config.toml
hidden_size = 224
n_experts = 32
d_expert = 288
hidden_act = "gelu"
moe_layers = [0, 2, 4, 6, 8, 10, 12, 14, 16, 18]
router_score = "softmax"
normalize_top_k = true
balance_loss = 0.00396
num_key_value_heads = 4
norm = "layernorm"
tie_word_embeddings = false
init_std_down = 0.0
beta1 = 0.9
final_lr_fraction = 0.0
doc_mask = true
Below are experts of layer 10 (counted from 0) of a mixture-of-experts language model. Rows are named router (the router's row for the expert), down (a neuron's output weights, with its number) and show model dimensions 0-223. Each number is 500 + 50 x the weight over its row's rms, rounded and kept within 0 to 999. Numbers have three digits each.
After each expert's rows: a language model's description of what the expert responds to. This comes from a sample of Wikipedia text that the model never trained on.

# expert 15
router:450574520468551511492428534539540557591618545397586513489577564494525512470544557495493491438486531503537503572437482474592506422510536496540498481538511450474561525442394424495446453525442492589511430553544524503523483479433440492522486526492465483481413435498464512574484481510456467529534528589544546534574473511495467531548531600409514560435485503422509379533429471479611475483404456480458541512477410450504452492494495538547551556457536528432490502477485469448466465572494546435425449523589572451504509541546476509502542386572484503492450482534557480406556464511521486464497482507426468527539534422481414446462525488530583726444578529473595497501556483449464483485503
down0:477420522439476539462386544541480458535427448493494556365446560494473481478494471514500580593512523529485525487463469599462522502522479442430563456526424465491486480502588521467423487487550546509540467512434493482589553567452478467546435533455532586562508437590471404617506545460455461418528471565481476634550568512530488541491545570467399458531435565462525519440500491551497479512525432504498432456495587486515592519375554507553519531450459478487579490531569525455458455611454516532531434495520438428565540493469449491539562518533524464552526499502468587512507548470553459505575517560420425366537509564460409528560488445482530480510495424502506488550526593456456577469440
It responds to: Short letter chunks inside names and rare words, often foreign or taxonomic, like Ang-lo, Ni-h-onga, Cy-cl-osternum, Rabb-it.

# expert 10
router:512518519537508548497507541473565484478435557479502532538595502522482456460420467542396539482543473514610509423453543497415540555441432467558546548430598461579553543474482423483633452434527522551483453510563506392563466506566460499471447520425488401584481510527477490520540466496483474567505491485559535507471459352562491502394619460440511538505475535505496479528530537530460426532449583495530495545462505525520577443503474356456567486564485579523553505449595480473489442492508603530512484566546420480525483531494484410449597431478523492530465539524477463487607450520509519488458524414542549501447534463496621484467445488479445541503469557568470446600466438484456449490420
down0:482535587547530453576481547393435457549500555540465607515517542461539543544522475454517477435520435514492552501545509553523523445544381448472567547470568437512525492514421492527483485421373537512469531530442432546439585569445574510537485431538462454548586498548512399521577534487552576465496497484519493476560456441505475636502420536477443453517464478544544555464473425412438646497485462548447522459528482477496521503436526496429476488549454551494497530415449478473380508532478500479463585562538438582491575508538535408419482470488486477654511456603518431519494514536523502535425397523489466538473527484510537538524438456555485458467462426456523467564529523516494536581432
It responds to: Inner pieces of longer words and foreign names with no space after them, such as Kans-as, Bodhis-att-va, in-und-ation, fore-head.

# expert 8
router:532503563568527531570426585478563515457491486501493420422504575483454486480533481532448506565619505496454441533450496500425432515496485467587467537544569575595479518423565467501521444457495488637580439535463479392573458516522545541536483466427463516503396562496495392470539419495426442441534464547509536578554519520509569504503501512459460483533414538518531543410402565517518582475443578457427518559365449532468568555535511556498438550471532519481383515440476415510426483545527501473512522507519492538475550499544525565445437504447518430518387511407465453504463469532493457481455490493583611459551552498428456520485510455595449555546501520495553504584474527537544468494468
down0:428562492447427449503506493509532422511447598382476629506589468420443513535521550494463475448587552605429525452467516460599531511514490490457506404556490528494498491471503505553468480544549565550483514518510508577503431528410465481531514529548460494576511488509526491568506528542459491557369528464556420485418599516481479411565450495533513517535488573538535499547570503538446496546520460506407516422613568358519427533496491450467555509507468470556561481520474521431454429496450404501512486443489539549533505434435541494464508484451567430385486565476510419578475607501541518484531479457497515491476477508544577442506427448539574465505533479564537479523495585441508422628478
It responds to: Later pieces inside long or foreign words, plus table pipes, zero cells and stray CJK bytes, such as vic-ti-m, Bat-ti-sta, Afgh-an-istan.

# expert 11
router:488540552426472474499527494547571513518441406564548456549471493439498503532411536531576434522471438507436460612498582485489507552465571513522522536438447531378447539458504465619562510524538448406421607566580446496549495507477490475509571534505518489511524558522443520492434466499572432431457560518438432509523517491510495406614432513513546456520453472492467519432497556621513460439520564506458566467431523558408425488539472554515526578554493512551455446495406492462538525454436598516405435433463500484488569467479542553491478444529470558445486510448559538484448533517503518456385533494540422471505539422459557487490473401567587551573423539518570542490497468541532569548562
down0:511526551545556522488543532534498474577452567484518479500619452477418460554501468574486576500459441535499504566492531506499420423547560523567462509574489513440421445485478527543494450448486476457462483437458565470553494437491432515541476541503509479544546465494443431628477489459552583514526626505446487481434538473482413526516578585510529484575503517461502423491532409540493572559471476494525448513469527552454515519499480537530505543580465460542481492585491481413506409520463526388540484502507381456474518465532505456461559467518457397618492409442542492422469574534490534502559492523516490529536475468486467535524636578618373515437633429450447468563502499396460452516448
It responds to: Capitalized first pieces of non-English names and places, often after "the" or in tables, such as Ch-ișinău, Kh, Malay-alam, G-imeno.

# expert 21
router:546395465500426553532502539498476358484481509476466469460504513556457591472513475477528583433547538508505464421461520476543397492519516498425522456558541455507446526478407597468426532433534455484534495535442488480507493442518510420517468553493479538539488578499498641467454446509470495496507583490466608534428474527458537470460532511521577555437544553567466571553474434548473483581472457476534471519510583389510574484379534518506466490482462611519551480450515574530469472479439484501513553581607514594457429509540470440476513490513467540497466466524610506452492539451477570566553579517412540533603519567536445528487557529380524581423515427464431434453551424505478446542504
down0:475431421524431441554565455455619581485554443476581425498394478438491523534521571359477531469529515539509519488490560416449567472505538552498465449516491458510564472495533530460509544478498604378444515483623437481433510492538492554628518529408527460498555544496511496582560499469473411443504499547480506500503504559508515531515517527506409428596478497397447563538602576556435459516528448476505478496479579538530383406469491448525505437475539565534431511465563501440499409559473517505507445462528544579448552485548525565421505451476473505536477386579467491534490478544496522544535499468470447585485468507451502532546635417440521530468559490505526535486406491514490495525498
It responds to: Last digit or group of a number followed by a space, in years, measurements, tables and statistics, like 1725, 1000, 20.4, 000, km.

# expert 7
router:534476551488488553570474484653470510539511496502398573469509499473513550480453446549440480579514433573481466477488443466464469525371480516518489510499582521496412500446447505586583505483512474512561531635513562525549528491581502537498440571459449509469570595566569432425515560527475452525557484509508526494548477489515503495596516490506556383535452532569537491536514490480470452486514534465440522568466479539586433465384442532529430527474460393505498423501540466547521432473567447611455541601482515495459513487474560393476402503426573465425486519566460466504462489489560508517498530526485572437540447478573471470621494553507475475449460496566427564493464479371536419442507
down0:443410484555492438399514465452553551546531458538506535552442499555560515507484499382472447490501516464452444653581556513509521497466514432505449439488460509542553611511523482485488464472389587469473488508489496539549485533541564485538471564549592490463445495524436504486460535437418506474450607502533561548594561491457498512407527642452502484487537482450543504510486522547523487529566530540371498490512581442589539457535480497549420464470450529574535476520481434455476446506348515551488473520546416458498518431560506474453457514542524390552507496454470514519581544514437451561480464504412553412518475533542468486517472485474451495504401471528569534529498670525539434516545
It responds to: Row numbers and first cells in tables such as chart or track rows, plus opening pieces of ordinary words like collec, follow, open, strong.

# expert 1
router:460498462501484499512500576548461438555566508392538484534580514534418503495503458545505492465543530446562581446429622451567482466510533446477516455487532519579484518463436413407461511469528425524463443430415577524508503543427403506475570509488515553546393532492468465511559630525474562545484547545500625483461459497457472556528496467433464478463528547418414539557439411548456525585447445527573418523586530500519509543487511479431510495450514509459516489451520428511481540504483471458428502582562498524464531509594488482534596477589523563526524475516543531441495594453514433557512560554435501588502475486503393558428435549394573471469617465461545449479516505550513557466425
down0:537464418446452494505525470496540436584536494520552602545613541527428466471525542453395533517466533448471466482490523476564589582591460505450534395565574424568466504423422462443461509536482506537488467474429453492545477592467504491561484505518528440480429543471493465478580519464470532425444502473496544465488422504519487509519501570561494447477487473449595456500528497542546476507597543492544576549466435510487421497553524569452637517509566492475507542415468503487518550489410551464440492452540472576526497475612452466539520474542490431516338586458514504517416461441473524453536546487491657541458540405487488523473461473491481442527523444440560500557561548550535634481495
It responds to: Last pieces of proper names ending with a space, often in tables and lists, such as Clar-ke, Hart-ford, Nebr-aska, Takay-ama.

# expert 18
router:470433495520422457583445568498510515607488544526552431508560522437524564477521466502510484515566599478473545425462608553447528537473525431477492502443557464509454553517565570477421468499483466516512491456482568476598547482454477517512596435437619349546488560493385540473553442544508473480543439517455602458531474476438534522416498498515521510436536504575456533523525454507533582500570481571467408448542508413439535437430542443399575487461485544420540575479513506547493489439450460500577487511540316498519442514574501521509497551563461538559461480534563512537461553463440482546585507537447557505463479551498487550556465461457536453537545405477465458510496592531434495484476
down1:525554532479474556559444550482489440443555386566509497467519556474546548510507573491551529449609458465548578506470525475558514653540444503494497566541582529465543587433435545451539534493525493499544473459543503488477555425528600506490502451462413523460471493520472439530481451409510433524538522572542550550533501494478487529474499479430533486465503408513462484493510573624540497634442520565440421543394467424489505410510481531562562413380498464500521485458455393477528562554512607507457503541510505459524481523582416486448560433528543460551534491456457508454443494482512419499480545472529468510585470496526418481402459524390487506502480562478513447496364442515583537559498
It responds to: Word-final noun pieces followed by of, and, in, to, such as jurisdiction, targets, accidents, opportunity, course.

# expert 28
router:499580565519563520518535482464619580519498454545493511513485430428552442542518539495498469534487494545421505482542425531479557500497576491470394482505476450466453501485593545599523524546483618492458539507562500494497570455493567535523506498485511456406654493450545453483425456478547397435456468506499392486587553499501481459469503549520502499522443470476591407409582564498539506430530506523440587444494397530469466482633543505519471547498579371490468519569481486467568478484508453568594519420403417496546453499439484578485471423475428472475582544450441504540486506468511467524460470419509414487440473538455508458511473491569515563509405489507530586502496507449506502518607
down0:489452534527533449478419406528500510479459500459512477434476530468520524477442522509530483576529539524501476523541422535494549470415521450450553525456456542418443451504471552555495455444475549481477449519449516397502456457447481517397502463517543441439405439500588562544552506519542552500407406502497522448638569496451552567531432485460460624510508536529499441506474440416610502535577488552589611450576563493514488511398433462415590543484518538417530446464487620524627503450602595485554501517556440475514455480515514500514496551577530496520506455486449553472538567479509485532446523546456570518450445534493436475583511469504469528556400531596434561468535530434509532511534
It responds to: First pieces of split words after articles or prepositions in prose, such as cont, dep, invol, in-sistence, en-titled, respec-t.

# expert 27
router:499508568576550556537530444393465540435422479587476508436528475514450439451452595564578545559428459531499457487507380474522492535553526480429508467500460546451461515575512577460556528442530386495512493575497488597474525403512576523486559552473498578461539471534617453515541441479546520533426479428521476530500446510455580538522421405545447386542499505488501585449473463501480507541524615405487518437534468577599571485517434425546485577394491523547415545442394551534535466491515524485490550498466473485521468560469543496482502483484526521509517531590459411543457500492466430489459554550505546483537391464568550471570553539555469475508401482522443498524464444503574484435511
down5:440456524445472516573431462452449535489430368433540468521514503418486508531510516496473448521451506467445529445549548529464480473449451592424461445508532509557514471509516539379547433476540413608377507559486418501444463479540479491451501447574408615441498473552577580639450497491539525564486569400536462554455452448610566522471475509542470518520406542510538489510507566597473574419424556557436463544476493603464509525600497477396528515470496454413457541528511486457515573593532582528496514554488471582459488551558493497523545536485554591492531479536483540551532510532550588467453453485501474466510518500476539575479406550454488529492462515554473467464449517512485424522470
It responds to: First token of a cell in wiki tables after a pipe or bracket: quotes, parentheses, numbers, Yes, Won, %, Award.

# expert 5
router:551494434383507436544466534463606508591573527536460451516529448460422501508495469473417467458448513424499462458504515487521524509594507495570408514515541476508513495455504590510491470501536579502443453505566445478519470392496509381475460471537522503491519487511511554531500438484423579515437607503481519550475548556511537538484526487440473539537452501521467508501489553497529504488486585564475590540474520491549458474533520512438541511482410568534489562422521508507434432537495560426624375459565471471611561476486553426474490375488523414429422467518514516572528503452585506478440484559538576436485548424497573495517476479543594664531461558602455530484506495436478400570469
down0:416485471490516512520542470512415513509504473538552486574533479502547525564569600503448455502394475465547468488509407540500468513452530427534570587508518486466527503505503547493417466519447594547484508489529540446409583540508406453490450490560413522546555509503444368440537510519549391485523495504553613503527369471564402603525567469494482502470530439557541510570530493505514475431479555491562520611468539505602519470500510573497357466389451459431459529492510437446388521539566563500451565523539512568509449466555476508479481412511458570515470430492457491624538526510473453563514523446532432477529532547456436519451486493619528461478551488413564544476462477481485509524505
It responds to: Word-internal pieces inside scientific or foreign names, especially taxonomy lists and chemistry terms, such as Amph-is-baenia, Tetrahydropy-rid-ine, ep-id-emiologist.

# expert 14
router:531594479590549446489473463511579514537422444578522587493515471505467483543484450511494467476423465469498511466476476544467549494417507554444452501499522489536523563482553471535543520596530479461478535488459594615511545512574510508468432477549608530432562467500577489404379438437478425521454421444571435493457598427537489445581586468536502457469474463448579509477593546530470571533450527503552517531477487523476414533521497410541467511510607456553480498526491420482537547477481505536467441477309451551622503430491554516489451377472463433473469492448533537528433563541469519456445532404571506487496463583499551476510478500581425558485494574511533528453490493511487530487568
down0:525469484559491511549481542515554524455507569557501427541566514483592514563482618502501451549486445415489442475568578522559542441378558474518540596490536487526564485499528597497437551505612511518385570445498492523453491506509539535512564437467477514508470497527522622441481476523520548407419518501447476498545490543485545508586483541461572488462385496454494562501444511499406324536508527499547521473463516484527434452483461451537471548528516573456510469443496477510501467430416580491491497551432521618506401471515544465519434559407530489481505547491506423467452482502491492575422396500577489548466520453531470394551515583540438560489520468498468436460500471544495426431620
It responds to: Capitalized first pieces of personal names, labels and headings, often in lists or tables, such as Mc, John, Qu-intril, Le-Bron.

# expert 26
router:485466387513458440544527500425605521508516491531442499509448534507481440505474560481487497505511517590466506560582447576468511510507475531485411562532539523469502382585477520576516546501523474423535511457548517514406505438588567492481378429541525435552574454466485507459388410550522455531431565439398559533492479557531537528431536513532484521510505439450630527537444435452557532488453493507443588514532455495557522525533580555483448459563503552569447462445568579499421500457522555435509521431526603604590461489423483495530466448454439547516478498513520493412481473591514500443534482463524503484468598437539536510574516472491475568527469497464551517429462360434509485532588
down0:503525488503615544523444427541510439458429522485446518525465484437543475501417458506484479543426529650550582443420441498417458530518529497508580551545504482524457509523430614515509453513539518547542470481459549511558447471518533477385474491496510520507526450517501513388533558398514420500522529498406393533471651578451501460498486437500437497485560450412520526470469477529566520475518469532508501532510414492536489514546508565614555454498569477527507481409502463500623560530451575566442467511514489545475539505487535511558454497485455407583493581507458495478451555453441489575438449535533532435427448452433512606531434514489505546454479435495652542534564482537433522568501
It responds to: Label and category words in infoboxes and data lists, such as Operator, Total, Label, album, Park, plus dashes before fields.